{
  "num_hidden_layers": 19,
  "hidden_size": 128,
  "n_groups": 4,
  "num_attention_heads": 2,
  "norm": "layernorm",
  "norm_place": "pre",
  "norm_eps": 1e-05,
  "parallel_block": false,
  "init": "uniform",
  "init_std_qkv": 0.0199,
  "init_std_o": 0.0,
  "init_std_up": 0.0199,
  "init_std_down": 0.0
}
Below are experts of layer 16 (counted from 0) of a mixture-of-experts language model. Rows are named router (the router's row for the expert), gate (a neuron's input weights, with its number), up (a neuron's input weights, with its number), down (a neuron's output weights, with its number) and show model dimensions 0-127. Each number is 500 + 50 x the weight over its row's rms, rounded and kept within 0 to 999. Numbers have three digits each.
After each expert's rows: a language model's description of what the expert responds to; "comes before" lists some tokens at least twice as common just after its tokens as in all text. This comes from a sample of Wikipedia text that the model never trained on. Tokens count by the router's weight.

# expert 38
router:503517551424460515562457430524470496572408491542499497525466499498571528452444466537498488404392519441539479517471517417535526469512470441504533659565550518464434557502506424588533551518469486406469520430407535536498419611477472432431485587526501474516510449513468526614419565523471501504564521498538462478541460475510474486414481525551540532549501436464553434448444488633473501529525
gate0:487525466461434431489490496446442539502481519439491451507543497405559522599524481436506498534440521442572530515457518520515516579558557587397517520610509549412543445502552533482497444463430501462490552471538497485420524476419520512466487411597485505370544501537505529497488535481507480444491408517520508561496559441537628518464526467602461558551603560442567457465470459562471536391537
up0:535462530448424424503508469405464519466476548457508422545579583403619486553548542501513447470450541519512500516457482504545452564561583532407520562612495557414451399513479512519553477457487557479510473494551478461415480529432546591446552424537492527396519539477526477487441519550483469532499441469534489452486486442540632482454488499577492496588568568478558431506435500562465527461506
down0:504467418583463447536455483555485610517534563439454543533448554512441440412679414522569441602507513483479506438541494542540506459564534484485443489494436511538496457497539553512474489505455479499618512491530498562489532493440500652499527433477418473498455506543495520544477485481422414438495572542480409527498518537494489581503512430421575485436522447447526563495488502574453451528523
Last piece of a "= Title =" heading, and the line break opening the article body after its short description.
comes before: "\n", " =", " is", " (", "The", ")"

# expert 56
router:517504582415468463534494428539497500544517517563547486490396552541584537423500491494473494433447537488464498554463496435493453440493481510545477607571523544452477552583543402598460543486514439398475586470507469504507415635479401433486478543493526550492500411514501569578443553517439462474438517533552431465587436537549462450416547471548511493497521483460544474399486470579487525470475
gate0:498366488440490558548501462478590490430476425553422469510510470480521443467502465429532425455419550515450489568506545486437549554465475470575464540536497475520518429528446563564498518594529526543475416493529482500551568674549530481572580567462465529581504444533449463445442462592400359539558474503490499563473539483514573484439532501505502446466487462495533567485474543511530493494517
up0:472346551498451461506504410541542505366558458532415508530407484480548453471499484428473529527472477496486520498561573453513550517503535491574470504453425515516551454487478490526487441620564468558471481515517479507549556718531484441485599523401417596520558423484473471485483482553448498474495539498520528563463489457586572554483522541486444476509514460519518541524544459509526472480468
down0:532557521582533613494548429480549449429469426573563512423446503458469510542438511615553467448515427521517447474554428528536564475486524493471484425440492537588394456520485460445536474441478483499482462509505504508453407466520574393427562591487528502494511476539569562599518529554530447431513501469541411567492493524497502457477484544480535570502467543537456543506548592366560471445518
Taxon suffixes like -idae and -optera in species stubs ("a moth in the family ..."), and line breaks and commas after titles.
comes before: "\n", " =", "idae", "==", "American", "The"

# expert 36
router:591485540436418521545460477508538492500457445441579473510526524568579582465550567456361529472502576466519482610441472463549561431493465477440443556543473523522487501542486450558524569544434475455470510475523509587488461541579459501513491519526610484567537408381463535518498533462408547508477468445453487514517457456552499419457583495501544435510552437442583467479415473509402538538495
gate0:553539599491499518491504470454462439547540444536483556483519461510514574534487430496459452468375510443482523539470522506394418478510476539532556629504449459576480481451438486534417445583572492568504508431496394401547514534517477464543512562569519606488403482449513465494560528466535503491510537592554534490451555493548552465496477567535566531487481424444519464420420555519408548571456
up0:506522603544496529475521497500530454463559400583459486521541466517560416479489513474455442493432478521506511562480505486457507453476497534478585653527470495516503495460497484578475504547599531524512479417533394411481553519557479544511460488570550562508464542470492456443513490449522472460502462649554513417460480497572512443555435539509576510537477459335560478383443506491420521546469
down0:438464474567485473499428464553495465522494477546489532425483458466418426538560439583450446483489507497527476472547590540460424557431551556480531503455519551472629434541588579504522486523490516596524492547449414598584403454540571538603456513422517505513510505542567532446519502493504471405621487501495539476536452480522580398493451593473434451540484434476544486524453504476479480494455
Biography verbs of work and study after he or she, such as worked, served, studied, played, graduated, competed.
comes before: " in", " at", " as", " with", " the", " on"

# expert 25
router:588557513424488535567419480492519544639417501495586489516510538577466544455573595556487568458432523423509469461454510467476487455469411457489519568521495557549435515524512428568591481566491493440464501470559538519472477538504397445468452457445541517526512487469506569576467519488445431527558511468469532567582524424502541437428524481508562460548523423433508464474448427575517603463432
gate0:559480477529535495455503446416394446536460445410547468533558457519506450511483537365420535458542509481505525460554443450512484468531552529421595428457516579559516537518495417576428544551499513586570459526463485493455531507482424522481576582474570547404497502448341485433573572553524475472513533487553473503506499601491415572492545496468482564505457499512458473519502542511543586506520
up0:500538492479532504534480446409420447542525451452537518429497453532577514523453596436409532478433501478509507416438468460494494477492487514526548393415552547552570507544498417533482515551498541579542535461478530554558488460405348559472502524454525481434487540504373494402531508566502455546520458380534521445562534462547458548559550497478531515532519525594477488508569593476528568529551
down0:464522484499524484542446470510490474426615491495382431572444539423412541511450514497501490557507471536513516491526496476521627486463502590441524495533417507494482470459561526647426513446456426544582492507540516490438491434464557557488546577478511610505566555532603470515478511557483519502448456480506464440429517436389561484571492446500416502552514481451574521458534543413465555490557
Digits inside road and route numbers such as SH 109, US 52, Route 207, and other numbers, plus road words like Avenue and Highway.
comes before: "0", "/", "1", "8", "2", "′"

# expert 51
router:530517571475427540567403452567560533556486480475484468524508528580522582416540524545491515493412542441444405550406487435459531469502469449461473506593510566497532542540543469585571536524419483421446530488504469571445458580545432500522449489505510523547603473420437546558449500529452480499508444392474541531573450390520517451497508491528502453538520483421568473442411459540477553587494
gate0:522497520436475543536489463562551447469557522468540571511496573467459515476443515465410438454537557497426626549524484567487443539405522488496391475643452496411491550454537539484519545575455533536525505554511498543445521497521499431466478468483485458546574426546582451548466574501496478481516482570478428557584615509476491465435436549437503469540439529443464485638548490447442517446467
up0:509414454485455513514485507523539457466486488372501533496495581458405430476426633438391497461520524504409581487553448587469485485453537513463430487571380542470526584528527488444461527535444533505485490570522497552474531539542529495537530497475522489512551410598517461562450585489512524466562462545551461593572588555488475486402509535478484478544469565437479476610530453477441534496540
down0:497542566477452442531586590487364550491450519541535371394440468512483436448535528527448477493495485498570471562464496559524477458536473522492506579508479497554462530448467437436556507411535382497432470529447560527527493470551489466488460499494505518460457501504459508470507543539491510502520408563522590523438479474490480486398583535469505589629442473580548449524521586540576504610550
Commas, of, the, in and colons in texts about churches and religions, such as Church: Anglican, List of churches.
comes before: " the", " he", " a", " Church", " and", " which"

# expert 59
router:576465563431416493465463472577545548526449503492535502562461603571557538487567540552412516372473622481475505538459525501473495449496514393525525552541475502517510474567484467555529499633454492450455555464531459567534466553560463512462523448485544549513583408458444540574442536486480466486462511456489466594638449439496510483439553474568488464520493509450458428454424462499467536507443
gate0:524534425544544458514484519446429519406538434480535445502511530493487419509510563535562562524401539601450543495514483493431593523423469494480489538453519542563513440454424437489492514553409459522573541431517539560489502480517459454491515408472501504499581438562540626571429558520486521478448547536542460563451444532506540460530579539537550491475491521541550411449492543466525456315476
up0:525470484526565444505455530477425538385510433483544469527524562460509445466541559569517540528440593596477509539549528528455603483516479530483469431455491561594489506320445460556509560582421458497580517458442525536496506449563477432474552489524495506458543439517514563562442587470456474488450583500539464583506454508490544459516559569486484472473477532503528434411471527489440500368474
down0:463537516535382483518508465384581475532492560496505464501530548434446509531473457490482474506540434484442512530430467490536341466500506521502459504518529509493474550505569567546445433394496615488501515489448597422486524567523545490495467498541522494562568649398551578425529447496516550507452430563481502497497513495542414589428466471465554612473442543473453536540474486494559486552513
Commas, in, across, throughout, against before country and region names, especially in species distribution lists like "found in Spain, France".
comes before: " the", " United", " India", " France", " Australia", " Canada"

# expert 34
router:569445544463455541504490528552470557556416418461562542492478591546505497450575577476469508499499514468560513516428503461475452503478529430416547569495494492526429494592465433556564531560510464385470478400552434534475540560510410482500538457474606520502547507451512567544488467482443488513517505500473530513503438470523541430495487486609552505575501463449549459446460380629475606461412
gate0:517506516513457449526549473554537471480448452528476491464500649599491459487541534458499455561456429521543420545492485534492519457451493592381479461463478508494559449410533524487479479460444439501535460466550486479518447576582533499472488462591477453463474568427564518558450504516448553499522419440331544533501425461488549461494535574569578561531533481573559512529601429516495559427469
up0:500537572519379447494452432507497543490419495469548500516492571566476416509557538442509460525473408510622464576492498522498474438413480519437432515533535526450465482498490534564518520485461438485539483486489478497473506588582505485488519477565477487441466499456509533568462495500474453499539364441303546479524455497542576441535470543572601535546465491516588481493612531562496581489532
down0:452486514569527447546548529472496460483508480478505545412522582512514538541572444455559536510447455447431506485529517478529501472514509548515456510498485480593507457565428478509607369441522463509446486402474421534515581493564496611577425443549429552524413446534537510469463568468511403485534548510473364462464574575508585549495521555447545465562457509524513502415517415501602482486496
Leading digits of sports scores, match results and times, such as 6–0, 7–6, 8–0, 7:30, set or goal tallies.
comes before: "–", "9", "0", "8", "5", "6"

# expert 26
router:514502608421494539460418499624558500495432423450565480587493529552519470433509554495411527522472606437470445530447477473481484445515434499473460535532423487560481513521466475514503518540452532493484567443599499539443504479499477416504493519481469479503544509527359538528461553485465550543496488484474489533646506385554480514503578492557554462480592512425579494494412426522442603484509
gate0:542423557511489510460506452526521486509473472482621441535552446470506525520596462469463630489502484502586503406434602465384536496537480528482440390486484529472405600494531446539458524512434519531563514461552478495419506418530483600612469501529409496499473481495534516400489480447497551465558504537525578499571582418523425572499472480461512416416544469489554516555510483506523495499509
up0:548460533478509523494542484500460522498433484519624425612560484531496518484499442481505591499498515489580486475433583505467500521479483542497395560447495500486456565505509393509446495424540512459506490497465496507443485417511451577579482590466542586479422515449482528375511501516573587509530503522597511520473612363561481598393513534512469440521497528456547502527422507469473416534539
down0:451429461571504475426413575536441491531497461507462601393470503476487481553497462522528451583478487543547544494529483518542478446469456497438523456603404506496507404572453495479511457588482453491528543518494417503511481516480557448464574495520531503460423492440430491546538475499499531501521473493527571513511498587580539624642551494404537456432461471490525428484606509581612527457460
Prepositions heading a phrase after a noun or verb, especially for, plus of, by, with, from, including, as in "support for".
comes before: " the", " a", " his", " example", " her", " an"

# expert 13
router:520510572471429584518433521549523518532500441439586490569472530519561485432524538544459515483465476456479523521442486452496467480531421474433467573498501506527513431611494466550505569543512460405460521393499465556510453492519489503521516503514553521586609471464469572556421580478447453515501501513404463537537453439556518461441567469559450453567608473424591501418379475499544618489475
gate0:521497523480500567456534559493577530479587443396574474492548420456443569616488505553518594567518472542444426489428434431561580462580470572458454454508527484493548500553428457546445509587448421464478491471544396552408459451496516507494537490556463474467480413567479503422528522556415511462515501520427473441448428537530585429523582530473485494517534480545497536474499492527599510493559
up0:592443525427494497487518572555538498493485511409538496524493473506523479604483447617587483600511443575426504460423467389521495456503462447457423431515490407582609526523448457539510597570434477472467512488529478568532435429582547533387551549538479495539533471523427515465506556520484495463487468459448565505461494533513487444544543514481457502548428499499484519423491528511647523458522
down0:450453551513549497431511542507445457491408533560438472487483455480547543520496487453408540458438572502495558583539521532442460512526451508583565453542489504567562556471511499495505458476475505576534501497513496451474463530490534464448580470426479442489513426511473514501588440552590394509493447441575588543520547574486503544454465428512601539397454553526556551546625484492393417496385
Prepositions in film, music and release contexts, such as on YouTube, featuring, alongside, of, in, plus table pipe separators.
comes before: " the", " \"", " a", " his", " The", " Episode"

# expert 27
router:577482545451482496533426486558553460511468436419534493492513574598552554482584523551425557456396618386532455536492528474505579415496464468406484556538463539510499514531533499584520555515435489379493531458490502559470490601516456470482475453490580530537538406452424525598494536504465513506505528472436437560555450493541500453468541496520525451473541482479475414400466427519488585505449
gate0:459492497503437454587552466607494553572491454492556584437465544560506529477504502397448550450524481472518460506522495470522498449446502521442583492393547495521539544421435539520420540441409547465496539512428514497502549621457393465462486457426497501533548420530515556589568513585505486515437478453489522454495452647505482434440552418527455533514543510461537468489577474544528575555448
up0:524519595451514472593525415524453531527483479502501554417503501574575520508562530444449538461495532464493460497480537480468417510446516568395526507401522513520546517479480558511397524445465580436505529523481544557530535595426457435462461469416523450556497493522541494549550479574525575508501481422484483450458446601504587395495563483505456434503590488509538445505558459521426559547347
down0:528536532456537565468510452526412414512549395426552487481546571441523490427411566383388548490451534511557601484527467418542541500501527517489449410472470463526418537532541523560447430506523492501531489444439504594531567493488510483476481486498547492428491527587484532567560468521554603620500498405529554499499512515374484460510472443491500438478508484535475521523548608549530514523445
Punctuation, adjectives and pieces in museum, artwork and history entries, such as Type:, paintings, drawings, historical, medieval.
comes before: "\n", "0", " Indianapolis", " Art", " art", " life"

# expert 30
router:526490522387481515467431541549494564479462379498541518571447548512508521463556529540440485519487545461512396508488523554555525432520476469554377534456390534532507501513502463566508488499403545460502527427563501539407474538571463464477484528516483516479554483491366578524484570498505501516503408471476552563618518427522525467487545429562525473497566412396557500431423426523464555460549
gate0:473461512496449573500507472573546476425490564450557578532482568498458517567448489449421491552496510427489469502518508507549502377412470561577597490551516482513548491514456444517521534446428437548505537523497455533517457515524541462534470600471581460548486477468533550483421543562497566475545479520419471532479589546408443418447567584512389510480514513415578502550539566404478471514378
up0:426452537468474581523478490602487491472485551469496601506466527435443441520456519450476508583455516411531462468568487476561498376404485557558588448501486485464501476483498496500536510502413437533491535561488497522522480518543567471531457597440598451530536475466501551527441512544523569472514488508422477455508624544395432361460589556534506556496554484470542529512561539468525467532379
down0:481547494553531381514517532399499523519537555524515509390540454544569472464531460467456527503506527461454491451603500473528478562554494589563566534541478545506430492513500467313464454550550582593417482532471509542435432495489467517520495469433468465539572455437537490496505575582439405478468484448510536531496540444445583535444505535493451438449509544570484424472532558447567458539568
Election-result and stats table content such as ±, %, numbers in cells, and "for" in "seats needed for a majority".
comes before: " |", " the", " a", "|", " his", " /"